Below are experts of layer 9 (counted from 0) of a mixture-of-experts language model. Rows are named router (the router's row for the expert), up (a neuron's input weights, with its number) and show model dimensions 0-191. Each number is 500 + 50 x the weight over its row's rms, rounded and kept within 0 to 999. Numbers have three digits each.
Before each expert's rows: a language model's description of what the expert responds to. This comes from a sample of Wikipedia text that the model never trained on.

# expert 1
It responds to: Verbs, endings, conjunctions. Verb forms, verb and adverb endings, auxiliaries and conjunctions in running prose, such as enforced, would, but, were, -ly.
router:538472434464447570488567475450530481537489495508561487576524593494409519579458456503529472484556558511533508522560495505526438501481529520522543476484497438469553471595472520444580457423607526457498443582480510456534414535489469466508548471545529479509612469499569467546505489491425552502486382538535567450491440490447561496471494475494509563420526506470555503630458558561462561490439520546505500541472517547467406499473542453562474476456503417339475491485517508448485470451533515407520562539563536446455567521467625572491442544548575392597541531454628505462455548416511424487
up0:517471492458433507503509442335538493470607492566539410574501420469537458532402566514590442451443463498445493575467533448496405479452500509476475450529535473492509524539529525444452512435519490454478506479464509472562600422535507440508561470463436523441408601578570486615523515533462554483479436463568575556528472482462464498498453631492515592534559380493508538519438435614411446554559579538502477568447584548497482487427468479548454496507474438577467533522551579489522468429488471472512526552494497466441537589496517483491491557503467482592499506572491449478526534469537501454
up1:563575510480541541528509436515510524512442544500597541592409518518507347480489489572476463541431479579460504489515541483398541447481486551500509560499407498579448365439465486502601464483549559558557511475475485460522460555503509422498522445457378435395508510522441494394498446490507523490523459475460494495472400449609458539337547513546384584484465519536511608527473499547486488493565539521399485539553471581562460532493514501486547521606498470442524487511499553491428506528570534470478524492467515460510515488450591476436486489516471545497468433522578475423509537439523524514
up2:495561436464509540526495533537570526423520529518490428530490571403454508370450437455452516484583511515539486562469482534528486600552452456547529534562525464575546452516446477433428553519586545615416501541404473482509503391460482430458555505525485512518494454418413513505511571360444532553533451515528512511504516508368545497573527508512485512398538396535439504494570438429504410520532534605618507456525549442445492543535544472527551442543514510441603454571518526459608539479443422450537527492531507500500505501468498501520523426481558508550516554479430467525517482477484522438
up3:582511497422419548549484496433541507570504458540595432511461516615500512520443571460451454513522476553558554500454480495471480417547525491535543513466509510476395397525426511454518543421554583401459433464398439485474486481457452477451427548497430502514431513509486533485518471559487506487516420481462545507514436449507555402429555507507508605510494544503477566559537494524454456504485503551502450472512444519538428450454603382570592566492502430501477558479496579440459548538511477474474558460531538433553431524466542512400543535499583448557464438588560444444596592449486411506
up4:513492475500450503525493557411440558611493573479528486498530562442450590518504491536562486481404430554443471506506518447515575501447493469530513470500483531473547505545409448415567567422655564465473553522464486561481486502512512430472510594508466484455469478485526497549535553585435439450458517453459553527503543477493515508440522403476526464512547473514517472463504484657402492542489530564502464485479620531493518451495496514556585437445530582577482574468458468502473560404496544545562590535496475373530606453547527421398446499443416454524466527544530513527491556426544456556
up5:431504479452456508534468544482432539546493441485380453524534491457464646455453434464531476460439481547454593490501441592496420587503451570504510517476485516581516511618546539484479480519495513547511521501503457508496564427483505494477500449542388506531517557438493480507454383459512572492481548446504515525422518472472442609481486455604515547478468391401489502440412390517466576586499496451573470571435583591443542540529484541518482445535521564563468434513454522499479444564429489536471447590497460572451567415504488479481537551461567449564568475520470471569532557539504449511
up6:463548495433456485509576521392460436498571432460459564403375525455555447516497520507548511543500430560492486392514440489563538455535492450496524523515546541499538473532519572467497525572596480532454581432482520472532452481492477510630475437507558538326558507410416477508508495484584440524462433539522430464498575474514527567475538584502595496499452599416526469509536563464544472486513403564480496565576528402458468436493554529479449520511550510487476506512583533547576455448443428520538476497455565523457548556593499439530399448547489510445534528498502508531472463493456455439
up7:552427542572496510542516439581571541458632541394458470416496475465536530536506545438472527478509492551524420489598593487462516491585396604482478422515460479439482533482495551415454434463564512447548537430446500448507509507530518464570499501536373545473503432518564469500380573478564471464535507476494489478460483538439471478515588537548466582460597563475512502430477500592360476453547566485547532518444571505481432506538494436475494472521544591458534514458427516571500511503521536429470459490518516517503597523495464487491511514433591598494480410481541537462478426443479556440
up8:525460519492485499542516517484476486448504513442438517477389589459479467509492545475520435526532460445518514523551434394564438429486500428488544446459484553418473445474410491490490532431571554565530507444497600561513539572408486518588493404468558528418493594520484584584484518464440505464487510464530535452443492419610565557562462603485440490476586471510514512471624436565512485558504614552535490470599583503454454455521478442519553450490546465482598486411497561495432525453478508565579495530512537344564468476552509533440526506514479456479548503507445531541488503536507432449
up9:509519497524457505499489453542420487396502492467467521492538510605465360606494368444454440560495470497494498515520434499437575601481547545465516510504546516521551399481498539522446509395552520496460551551541426502527465538463470421547510473502484507386672485519498516527459537573500520491579453479549576529440456419450536457520522513541485477490580417511485506472411491614469449462417468528439432548550495428463476565446577437538472609532514463531440479490506431481519560571507486540462428578483519519529547514412539598480469539465541494521568531528612458515487495452472492495
up10:496514537475395537519497501392462431484412465463485487487531489530490489480492428471571456452475429470436587470464453573622543463574557475539379537516451560483547496491508532523437468569563574470481528518500442476606415528468442439516429506595533590474411548553545522482473454577544494446469555441570516474509533518459378405560534496522546516465542495502447477472400491526415572557490425557499498554621573548484438452473590494572487498528498389451494444552505557461488474554595573463548437525489516467500566483530481481482545479443527544556503468502482582501474437506576488525
up11:554460506550523480561531507448531419487546544512549438498472478511434500487433528559504448500506444513467518469515489499543498450480505426464515464444466552441456467479437551474524490470535482439400507512414468418561465437551448437538494406471448500532444532531495495499514507671541511467531472507569539575528441556495548494493409634472473402528566484486465416526513526445442370507451600646452465574536445523510470506491573518489510530547502498511522636526441428480549458466540514506567497491517491423520530605451510544502433513498538407552471420501594545506551538415522584394
up12:433500484467424437511484524523442500551456540511462579523498478504510434542573434476472440561497526530520534445543488575445480400502567452544511445430496539401411523547421420507547563579612481476396500501556612545399570527520500379531490515530456559395552488399453417531441401507501581516501506557496486457425519387480498504528494430556507566397475521471608517483498563480575475527467434515500478474497491487463469431514451503594480573554569499530535481506475525529458582545471472637518505520487453452538485553565529541558499506510542500480492570530487531436532584465449480496
up13:585474484532491465544514516486593466556472515522514490417438513540506427515419464522493545615539502570510505432553495565498512510524460384427510493526473526421462465561437452543565537477547482481443552428622430434521535559432542530509410391457421531457486552504534438487442516499525546488566489457587447446557517473426511465528551387578513506462535491503575526569455424505591586517606485484558550557462570400484571439458531517467428476511533399508505419553525507467582506472476486495515460566462539501468534485563539424468536469488509523439533479457573474550468357458543490498
up14:624553469523565540497543592463489486522497559485470501468469494509450463411475456443489517443576479506492537374499479556435566511551507481530545473463567562398617535524426426492480475530493483441457458463428459514444402395468458434486486404502557540491534520370494534533598411496371488549560428497599533507530563565517535487533482483513539465511473519404418558435457519414567488539437501536567552521622494399462500492465454451479550519504551501517497499593486517513540476532564489491539536501533553441503551558511471481517478487438538465572488520492496468426579507380545494504
up15:648453559486454481516476495446466515369424488493519535440515513538482503467473432545497575566565487516462437527556448557573507498466564407548483478502487583498534580597487473453563525474519513490557469521547553564525518507545523422429533492456492549551526529586488546490470519470498525444584407479552443491451448458587504485495423463474436480360602459550486492549399472498458484456476536499546564553503510439496420554417540565569500467542524410530396477464381506397468422537499495511511553579517531570527532489444577516476454466430490508388535573490568511530469458497494454484
up16:464498478523517507482480518470496489478456518623535479548492529565455491543519462478530452483493471517491500487412470566435452493539578422472425527532526474579499475501540485561486579519548537462404428526430565475498548436472447501485546512509425534441556458392541494384560435474467602453577479549516571511524485460491495457442519566548546537457455540463504400523528530455456522531443503562493480485440550601518473446464519582455552471455540367509489517543463510514468489596478609557611462420572469580480413603470560573482497564548463463608514493567478495433528614583432491466

# expert 6
It responds to: Foreign name pieces. Letter pieces and accented letters inside non-English personal and place names, such as Giovanni, Albrecht, Trishul, á, š.
router:454468596489503480502486559484502444467560506467390532398508451468514484532479493413494493564513425529504459534524572568521502501542448465418452559546446502574414504440488425472459475572536568589552392512483564486590479469568521510538457554465535509515535579475378437486502585458549524444504464536405513424494544545588527477477453499524486533568514525417536464546507519514491477469476356570548532546543466490572507341480445479561491520502496577506439564473561527598452452610491472478449444552463491579470541527548475518496537552462430522459491412575455488577573530482545485506
up0:528510483575535521545533510518564515513583506451505478459507472437520473482421408550485545597508457496384521515397418494486505433465456513450457451470564477483480525529484441446434500514478509506526501546402498448524501425546329508632552522498521573469598481453500569587584621479593491472600474464486548526537487484553587545495528459473496551498493445448525454499543472565540441532445433536471536516562530555513456411420585572535433545498477473439471582425528436519464518513518569472465605529441461493564488513486489498564413545434484466506588444565524462453456470457505450483
up1:535505515442412432542533477497542451404453604490558422534523487504404456552448521475514494650455475522525549546651493575502442478607447489498509451464527500519574489507545522522481533522575493413521522522469498404635582462455448512500446516433560478582582574484463432509473504469524552390451466580523495542488559505520480406512539346409438530453542464538456515636506508556494487487512450555485482443496481517518582553555496449414468437467466476498508504555480514410467450465492503487521485559506494535552496486536507526528543578489497524466410495465517430473563583514469509517
up2:458496442464502513535499517517441555458503478452455404551500447552418473529537464531505453605430411470543482470522550542374537561465595439389510501443449565426559487449528549444489527486449561470543552581440607434614507482513494567504450473473566477554522453520444469559500525463518506467574494446479507487584443475505483512474407478481446494454498578442504507647543493513586495469542463472581589607583467489502471474512521430505546557504517467562539525446389549406573434432469458496444486518550493484464482610554495558518467491523515548548524537495485485487545498434606470441
up3:507485580560418505530526639536523362558495496503471568494457551475423428583438411450497503489450495505503445451479465509478540391548520502576482464466503515464443500558514451474669534462524500447434517600549499512439502492476486505532505566500436502469526503407528418490550467470539511461547502556386498497450490454522532547471528468538417591470424570507571549475495543468532468542570487547563463491390562544477481506478530457607561462490438505428430548506490495481400427414471530422479556486563499475538527574485497540556495582397538576493487498552521526591571510494519541473
up4:511478463518445534495450566470463505528528433403532458484455452554515444402501487502385518533496510560485488570473445502479541590512599495504435443544578467497480511581532480447491491527520540497442471455541553534502402572501451508596479543519453467541602564527440584441523424585519451423523432501477507518446520519489525439499502565501418406473556473407478572507374561454487475526533416465571495367563484621506457419516505613553515482559574465438534509467463447582408539537550473544508546483499476509523493542422468508558473543407540524558545546545531459523503462477573483562
up5:512566493432538526539454477489438363494563553478529503470499496508511462590430472438503533528545559574523444503498453516607446525528487451450578418540411430567493483475428460511512532501508464535532556486527464493518540390482538506523480535447426477511527416528497403471577578543537468495488462519450565517513536453380532510538523439476448578509484480540442506559478380525511422490522476428429542541607479551386590445541433513512404480522449543494497683397481446497421591550495503481415518472529526535543558518529447544478444501551529523551565507517519454537527522550488503564
up6:463543463550538505491414522537544487563437547435519493512540524492419458373561394467491527610506562465501449386500443493497442516482562480562479601546559514599518502468436478530603541426456526452449455483483565478429411524512517523583430516404482505528497431561474562461408506420515428424509575553533508487531515449547537465493436527478483533455474523473519515414473474484528517567515441547476526490573489565526470444468442492539529386602554497509447562489441518491537431514545573568511503509592628439480464535436510497448610535526508516544492596471464521581508493435531448474
up7:533426475506505501512530505476535441504457560441534478455485444485526469475522606431575489414511507416528510526586539445508512464484540546562497552465429576487452412517452552432558464596638517488564499474546547448539456422538483502575524501523449491534424515522545521485519616495520496423496429462491470468554481475514558403541414449430511540464513480449538560468534495549472528450554422679495493498376541446535550429508508557509459578569550516451537516577468515490479461502430541438544497406535459492467619548552559506490609574479509476533445481585482450468443516471449441528
up8:487610547417473464458443561481431532460507591466455560454474496549487435545498497485507382460444533546392472432583564477506550490504557379475526524475505522473549468459502541440552418475461539394504530552491485431479362543502627472527518516530473482550461578464501510494541409563536532492545439587434560480453528506493548546475459450465486425467486518512545605495527500585496514499518426514481550603506485539522601425482429512517566528502577511509474479498568536444617407505460510572625512483500483554522489521421456543464523517529468464508412471558524438515475574563442452483
up9:533538514458406362545520465612552432446445538560462541557505583503512532445463507436542462505525407468500495540490495533428529430569486417483524457614520526462441482474485589593515509465465558525397523538500491515537555499411505500420541458565412456609488539537527438536495485559485509476570502549475485581474482404483556556431491494559475443510442512404396507520530496489548508509468578427548554498555496487523431473470424515520538502418551456425484499522446498451625434484484392548453461512486536448488502531524505476543437584547516492590505470531531394504630514497510511528
up10:439441517473557532494474551469451485605444567444468557477548485552499435473501403473449613460455494546488613525605432411541473535538547487635559490535490514523350512466482510522502520486518464457555459458543496437469436442498489512530479435520456493426443518481545486533434546417484519436535576537445512460455532451544433576476474562479428527543510598414535519483479502627498452486496612517453513565501561476594533460450515520474478546554553540460559486504458469461511389446535523529550556449557468452526512538549482453434547542559529536548377543459533503509456560470584509434
up11:526476510469445507478375472592517475482449498437525602486626447585495570493430513481584460459550582434506444441407402459430584536433546551487543431507532481527449535507465532500423518514541519369478461475526532414473483408499519400551507555467491479505521477531521451525561458517599507438572499420588515501578486469476499520468420455501551479351490469581502478512496574494454518551457543504554537466538438536504497494476474531506526581506562415515412479482507394556570469452560529453452526493457555472539408518414474486543483538565572541588429508519477490557480474535506506514
up12:473534461478468473576439545491533416482582501473507538499512517543550471447463479465520450568541488420516534407518533494428362463487456532449548487504433537467468508460469523507518596442504551427477478582476464527559574538556391489539465430499515521378407463537465577562478430464534512448536528452451512594476425474490562462513534441565470497451559516514562382455576456515486528522466517507622491490597439501511487525484501464611497352541550499524564477498510562512454555491467559454486603546489421518566418451400455487407505492520473514542550537486517388549531527506549539461
up13:524454464465487559479473541484523432502459593504584524503503552502511385323457510503513398534563518466475452527478497545441462443515491567468506555561442540505429548453439529561465532516533473460602622414489535502587510369496490518523601492428517541473475469484499487549470630566408498478584500574445468435490494501492468453417375459511514513475537490465476429508532498492550472514496515534612508563452491532499645460516558496538474475448476412628503488451520535552560528463476470537503463460444486573569453517487530496545533520435501560510429418506478501517508545478476577501
up14:472499511565503518488444537508540433528427566493494489477489428467544488565630488477525412636498425622446484428548470549515551406476476448524497572435561489444397501563435463566513606466457481503450484507490392490484454507517476431453490525416521460515525523514462397498586526462402487535525519440437444490545475525502632591509521533523546548544613495492494606482550426479520432478527540518434557522475540507551486473400505437499605511505485444551564500474433492622435516517616518461516451548566535468565535491459484496533495558527473478462492521544484483500487455547489532435
up15:519507460438480446502541512462515449424545542489456432586467476527484491541485510467449463655412438551555527504498549516475411454541517482497495457483481499485420504481434500491486446501572397547586532451491515480526478500482423435488542398521547540547509520500447461500515507522590605414494461546455471465473529543572497486449518502519527504575472472389453452552342547586494562449423447596632546531450490517563601514448501580487474560396550509476461449515515463491526434507483431521490517632494517568521502549537537409548539561581502543543437568497484483504495602453494497498
up16:436413514537574471516579566469549459403473403508473525510523411458477436504466498543574531608408545587437491530518519468546485431496467547531523506549507534518495513465496440410422505494514599467415534517495578541498446455496402477500610527543517562530501388455502467462552491510591439517549602464503508475552462436556584473415458488540438539498560524485487476582453506507495500568465551517548551525487484490453469427500565441408472526490442494471465600450511425498505491461569534427451407441444438527589469517471603574562562518466569525581535540473493515459527513462551526396

# expert 5
It responds to: Noun heads and plurals. Common nouns and plural or suffix endings closing a noun phrase, such as year, team, town, efforts, -ations.
router:514456486369530521454563561540474509607452506476504424591462537523437481527472426594571522451420485614403445517531486545494483470479488526557513509560561465571476511573460545531619487486561466526520499544511399523465545441458461588520579474535451528558410448516460445546525368436441558549527481481437537518489459417484506534437500531506513500528425401451519401474423532469545562631538545554547505480433565515485442493568517526537515523531510465459558503555476543397513469522480472563490482529480519535456479440574515464417507570530480463491591526500478486401453515516489421567
up0:501475498510446381491533543490496443535450445455453457531510613473564469586513471428558452529483486546438489544502566512473501458462558505451511440608573465517455499511422487526421533448562494500476508549541550531454548457538451472572451542497384475595444525422537466589500501462331462488523503487526560505491524458485530528542459525501497507499471511488490514479499530481524442564556586534499549475474537577607499526501598544565413562468497431367518491509568545463541425548427512356437557481405489545505505510496570468553412456524480464617475549579519473482551533522563452560
up1:501526429379577500504510550450500397497424515476511475519607431556547526506561449470466555517501529549477469513473610496495454513453538457574477432532511512457486495506526562443562548458577501526536485419498563487405519421510447514449592571490472521514564499516494431545513524483484526525547479478610605487498369451469438462504575422462518521439438432482529438447479467578527570404525538437531434513495490566553501536595502479568534542562511519337437481443552490467514572522514506451501510480544483466470619493478593561471517559560534494603464520571496430525462505450425505459
up2:464521485464523488559495520453497451366531464398522438429424529492435500506577510322501468474565495482508618472439482461516471539459560504475441497499533562514440433497515447505512456442491555484456421472460503447540544530528396405472541463443461592500569494458529492530503552555459539488560508473449596577575539379617576440488489524414505534467487426444441445496523507597443549529597514480492589551483515565529514568484468479455569421439540464502500509550598532431544497476453464523577498509490476475493580537463513551564470426498514537542551479496570409494557468472509460489
up3:506547494353372513521478531490405479510510488540566488542513473414536579532527490574525464470464497484526513570469490518488540550588541492535461448528465489535408436466490479446439508599490557498553458521494442497463505428428527549549459486495490529556479506510536529570509495492498486484504479470461454581387448450438490408499540523447424583466580578487563476497564502615480458500413541589539443505483495426474481416505497524543560414507404491437528558537542380590485467507422483545562489477407583416498594465538536575523550601559494492438520527541508490563480450461482591443
up4:510497431541539443574459614469480422481582518528470497477495506454587579513527458467477499514559430455513499455534377395392482474473448569441535486503449539581602470580514535510442452455509512511511454569535433465510555470485517493615525540525443491513479476557462404574487529512517417465509443532528475522559495512495506495481472549431472500449514433579407530470432423543545464475584493518531559406496519620609497493439532532418504484420548461509417529582449586539507465411502528448465494514406510435489512496500486457554479402559528584515466564455484476468573480424588531498
up5:589505463468541502484482498534500525518501535485478536548580495546503480452457460565510416489405500406486485503581515463463475463446574606492571468559531526455559481539438541488545543471546572541466483537568457511509563465461500503528576500532557488494518530535329425462482432463551470463597502495472422562533476434483411496472612514395465530490442450490386478411472510503502527537536567488544535475432644572476455489428469548605607452511535507511519549575436469440438525384508563523559495531341510479552525554479503473446510508500485486461567489532541457449435482529485498507
up6:541582419446530504514507484513454475558625572394415437420543459503430486589454554487496560469466549479501506494491550577419372474474551510407612486584502488546550546544522486495523521399480464509476520520418551496551571453496389431546447536521477526431541510541429456531457463463499534487519463479547465478469470438497513462422453478543525482497413449482524527508455419569538552494508470572593437611477552624480482479586529528473578576491521483468575477521506477415577466462489576519519526570493554518489560548489425465566486492485548488547449534508506387464549545409489482508
up7:434521445455424473527422558466579440522530483441574483439469521404433532512436486536558401513471399521484588447535445525490513552569476483447533618550544530500489484535512475502442482535522548508416474499490490346577449474450550460543430494535453498521502526499499570539470553553521444457499399445553376527514590479454509534578524494554531539536566500554547585392581403542447552435449461498535531475511461531527465412434522527521486437494531423626547509566551479492548467486420508514565478550503503473489517496487502539593572410451492613468508534473474474471564533440491504475
up8:482549479444579457529501517547437418483590465456451455390488540513437507593454450456501505504564432466431617488452448522459469536540464528504521445545499525546533444484609563466437431619448596526486457572472500407389533498565484440544496549458422551448515438456483490525520492504439467486484516430571444461576519443579499362442463517395466530502472496445525466462518511526464565496499511545466518495491483521518515522538494554450497489439479463458514478539492519459613479447523526547485625492446492497503537583447536564529597504490517488534386497529510503566639453414499578536
up9:471556553377395488569477403497464467511617443463505509473531519405508505548520455542481456521471429554499463550561513537496553558617475502499464585545538592548415496479489457458454491536526526530486550487544426451475555505439538522522444447473485488593458512454522542435484535543553500492515484462456486464562483517514492476469518551459400517450614582445475367513513453522423443445415401561563541534548477554494521575524507531479568477604467526538503516543534433586554470562415398546508471440386516528534431517589476492571497448412445486492488476569512511479516498469445475427
up10:457532546475437523549491603533529393552554536501579582561471651538406512453591494547563527525505504440504510502504550539494419509448518442514446478544451466494442492565516392521521511455479436525510483470450558487565495482402472550555514534437529482520499538538400419540505496566433531441452433512533474508450460545574525484524499567392552482438518441535505566475467466576523486482427566544432474497476448574541464456531611482546550472493431450434481503492450484571518470380486441446481572471465545506505530505437575417492485411335469501460513568462546420529554490465494476493
up11:571493552570467499494505436460438461559503522426454586499585513520462482468602556501457460483456476521503467457493455475583474470586556386560542495502555501496455465564432553558473565445457551487510540458556455509444513448509515489564508613468524488587404517569435551517574481486445544491533519482479544536450518473560514525517459473498384478496467513434478549554444556535518472624529335622350491415478452480524462481473523515536447523520494421436468584493482501480481472532437528440445508486489511526574406582485548476506466435445521494509542466527451438507517649530514557506
up12:485535591457329582550429536590451613446471432537451447489527484519567504460526479496558437515437483602485472533534489531574565532508446511501504462528540487439441466472508426603524467458525498456579503525537540525466560532473476486539457631478447493490503515498475559535377511505527442479560486444526490570517537498587382470521526559517633402508511500466485548427499442507456457476476532513575492523515520559482449405458540452443488539583552522521518574535551501483472545505402479480522498406533459483546467550498447456613511469449472423461442531495436481510504503524428530372
up13:501517587475526505526480492504502577484520563591575506530482549543464470459592460475556509481509436476506423504474415434541464418471539427543600474427580492499479500577531465569596541548464523548464474497550478488541467482485532491554528524535429527466396480451509500495504519568584615505585538391520439539483485387509567565504460495463589479490576481559512485560440520472520417597606479491444561409465477497544447513423466449543525531482492383532573536536444549460493474511524455497531486407467446427554445541437435420430495478527488578474472397440521494409538558469560546496
up14:520572426520400510507536505567432472538610507489501474510493511579509532574450459478553463463533479468508480547465489528486491435604515536511574574548524449546464499530434471468425440463506505394423448516573478475542511589492526452605407528566534457498527542428663598560519421440503501528446432453499430405522495440564483499423475512445551507539536470433492501589530490551488470485527441612526465526491447489517490387454467509577399436504541492466465442538544515570490556465541509496462527555503607565497573509465565509457501505514459467494438510467512463541554607484445395535
up15:451482552448374488506451508511425493510468506430542452481479486473471451558473479525573586520451412536491582534575485565490462588585536529465490507556505498532440448653478480622504493459596501424507526490457460521452499517472448550518534567577433545582452537448505535518546539521492534472550570416477478558409383542489519434464517471454519480425427547445454416549534509549523434603489470554502489541451425523437443560517567476595506520573545464419465535553547404467497471441458557503387380488511482465536478499514505539476550545469400508507524511484534449550500575493502458492
up16:538490602531506451528417490529511460565398492516517556506532451530525459505528546448549480529485502600605510518430413504478446574645472403523566485505585559577467506512422472523516453517568559446459528543464450478511591476522479545468553504505471534539480576436491592639565490527451469488441370424482513498552524448508459591519481572426561518510538511493450462372515536424469483550485507495538544422526452493472488521488513494485456464537433480520496516552497515509535495550537393497463497488403425516504516413526492570472630496372487534561543498506524506487497502434483381489

# expert 3
It responds to: Award and media titles. Capitalized words in award categories and titles of films, songs and albums, such as Best, Film, Music, You.
router:472465594650455455495480595418471544418520429530489502450494484453541505540487342439464509472599560469429493555504505385530568509406520477525479527539494471544446541484475476577529478532507446535487433502527491493435632576503580499528492448516487556554526450553562584418448470498489461502525580402464575536504524497479456493554540509481430509491538463449454500418515463539448519458431471416463444385537474478490543538458516552445503583444488442571522556568484521518539577544466457467550530515510478581505493485512458458488561466541499476461389541584470493465508506539448554367
up0:588562550481324497529521430487472501391562456484529462527546445527472435456491552427513455500516502504562513488556530456520431466493446567464511493446523475514550569529567459470572562527532463537516528486473563520486484486523511411516460622414472528492598441528549563560446531493618488436546452454520495551522454447432406445542504541421377498524572497467489518502454452557501546541593515539497530491541491473549605443470590472412545497549521477488434459556486438481476510547480577375513481478506524388568523544464454552462470413501539533522473441544462435577466488480424545554
up1:480580446525474500517459548508446569494489421474515555447463469500491496375416534578386470549437469565377480504526484472550485549530513556549522641452534544519479466401539519419516492517481508528437484504468463401490421518515525540582521510421518559467550507429460563478483446491549543497565588424413579538503506569555513518552524472550506437498487527478467517523503489414441353476522412485525533521517492574501409494504540512488619541466442492565513528523470444519493531615499466573549534503433458600493444467421468487534493510481438592482524507543431469538522460413573584491
up2:535609441436441455534497458572430474519500527425537498498437516513505438502505512537432512563478540470463544500425518479487540451502429465471557424493531601473517504549529491447465483469382489471476481615524524469560472581559454570534545551556442537533464547490585442487466509520475482505504503421580508477464522605483584522511442468485465474478603558517609509442565477490547623483534533475427464431516559511472517564532475545536570454475484366484468596532579497468524441482518508438438572539428602500501525598512485352493549496528465541544469457558551467456447468409528549414
up3:567510529468576440540446551411491543547539511525500561420471506473419399433470493447577526474486505439488435593517488535629538484510548481480466542461561539546574510436547532572539525440439469490550498554540591476401519430469506418478488464514454482452562486561590424525440522498467578464519487470488538545507532531414491478449395506480479482532562433453421448520500500490520429447480431452581558596491462436557525533470459563550484463542560425576508427504572543490527493568455530423451482598483565515558414586517511459501480534483456392488582519515449525577581569520576487469
up4:510509504515541510483460628476507458528476499539545591536523494543455534521446517457523519545552558502478458480579442515539582542488598456537475529422586504445490577591517453498452413547499589560535442444511480522498544514569500353529352460525519528507543524427511501515486518493573574474558569566537506466505501388548517517505464496458539482498442465502569520480499487437424437561485486449529502432455547524496413548479502471444448555454532492448450425460484549598470533361469522472628617533466477425407513524518548543533455517504496539546455513495492531375518546548459417428
up5:524549551512469394501485527544547432491455525532608547553409496563585507511585546598519555525491594551455511564546513442541420519540534527466475481526424460494540503437431496494468609454469508501538495532516482426595450402473504540636642459473516533576484514513510522540474431492435511451484490522470432498357472506537478431484534475534510479508519418479531475511566492486618453509440480532480478475496470464482526520479501529469492514506500499403532645528522466398399540564520523534448494524393586572556476481573372439457459527505484552445519527524533439527528474498463465492
up6:531437468512503487525513535468429491441600499437505553489470464454455496544542479521593506505540514444499499460541457470602591489562522540459500480479495532515458456527600523411577513529503496512452521528518407385539406512488521471502501441532391496496499449406517548495633543510580560444580479458488437463407556451524446554464439489486608555544572384464450483511541496558523594502451468491462527486554616554497546478470497419540456572520484534400578465577453488576556499457545517586552479500490549536531533554422445500503480486430509561490510411376518441438524481432523541520
up7:476441473511496432505509443460484595444440485488576522425449482563523529579515456491521527502560499474431574470514473526504563521614547517487545461422428516538444498474438466445511467480458511524451562470591365381402508474441520455587615499518534558542464473495504514483500519491465519436549448411455558470473469590535519600500515562473530506533521516567534472504534515499534449508511495521547554485513552513417493366466513476566520471590456489473473664509462494505514422461449527567492470434420472562602446518547482343544477475459510477501434551536588518469515469533480594467
up8:532515451508500484520526518430419516503558618505486514430498428537422470467520447460523481514481549497445470520510633509496466447526387499599464590515558507575496477476515591481481483532472611495490495498512479447456531496500431512572552514550498557607509453529513551489531528439563483478444506449514517495416396506481458440592531500475457464539531419350573448419482568580512479488522518461520501492464583522443527525592507574507506500527548514533566526519600560519509559515425425543598531492352522517499464591421435487545496507446550484436462503572438432446540490548476558413
up9:468564413479519464537531522470411487522452572515403454434424582547424500465529522523449461544529484439467625536383407563457488560501485454568513421512516555537485471559520600524508461550480594468438558520526529500440522552509502475492499537460496575389497479570519531489431504506480531523568564432427401444575518496594523535454437494368501566467435492547595432457532571487484491528515493554469521507530495431442453491462548455565532428458580514535472495526475507558569534410528499462496403489472503458491480565489445530538583435500530423539424428436511603431539524481494470508
up10:474507575526471505509557541494466518499392551462485495394474513588488554543429531512475416508556547403478479469511625477496526453417498505436516482623550561413427487469511446498560498508570489463408354506491507394531415449535573396444548488446445552478484512502473492506476511425495492471574437595548514520452527456522547569489508537499526551519531474434524508475504536431494515601473472418525568520508507513477457551505442550437607558465442440528481523502483537502492540567543437519550487491531503500583511572494375408478495543499448607574512391552530475477539563496489549431
up11:604486471497499482553521477491541567445544490534588477523597558414401445535477531501514522482477527504431539574464374398383503475551578457433498537557470537585623473419507474535563502486529483449515490510502452503420560526462481466458519513574507599466583501506535405482512555514427517443519455508463490495419496443457525510489441445549523423498613416444514491457537459499560527541539546463500478495453570530417576467462481475513502474479366440543541539536549505575442514452549450452504478539443420490473483586620551459513577511544433531471474478486582503554543436434552479461
up12:552538553561480424502462577479456508430493502488544469485506497526599507517445443397476413550512512530599463416503443512535547538501554505490512538419483502513445467439483571446511621465580497599486551383470517484426487446468539525499424497450430535519553436406466446483463495421513501459559565509470700599478524432491508553463478539454458565416560551473554489498433482479480462513445445467550552485510516430587530516488459400501484597481493535515479546485482540533602561507536493508550489598556520507455472521517445517551445514501538566513543520603401451485510498512397501509
up13:475524451443447479529527454455457574475503491501516570505522437517472513502531449430637510542457485468489462532483568463484526535504500523525496510483432542517554497523438481450554410549573455493511592533490519526390471527526532507612527450446437517523596364440554507508550611495456575502540525424460585523554553513414482523542534476493596529486498545500487391463590530487522667546565455550542493486565468492503584448495507515415494491449502501562547511562524452612456468430473501512588412444597485465526444516493491510481510410420484388488488536557546469531535451403483471471
up14:616484527519504420534484615429515424561458523462451542487481517513582477462418560468516509501511419517500432485476549455515510464468501542434528530511500467436377404478482505500456589532561534576571506491442529473569549479476476481493468457438464509451485506619474434525513581515448539488570498518489486546468496449485480587581519617451460503518583491412466474475408435504464433624420575516447541480489575454592493510484508529503540459476466503485597430518486625545515545451455478529434557499572419481516509509445386475600575474474471421492499536552500437457461476491536577438
up15:474505529583467422554507419437466523503483465551488514396472453516514552466480433485525539545552508526455540507462499448565447468447593625395573602441476514506496403436526488557520492552501442540373502470591441478471525496562571450529598542517537563517633468488514535492575497489484536455608462448493552508474525655502566529501506461467549520541533564530486534510461388516452468530406471481467541472439494518389479557476566519482449527463418505501416583538394527468536497526505466505438503415501404492579552519433477427476542525475469485536565503497548515442462486480493505477
up16:496400399483423478567380476460461453409486478483431516481408537494509519582463418468514533502531571477479549523457514445497433471483535492542498489463493579543493465570463514565472476428488509544454534503562409449468504536541433553562504474529556595553517514536613494487487443399486549517454591467552592597500575533522483526501537555443598502556539478461493503489532372604529449463557470557558570479440484462512495501485546501472487629572504513546418626546492484575474508518526461505524459409467499408575471462553565452553564474507503433493488526528586455505421512510461466525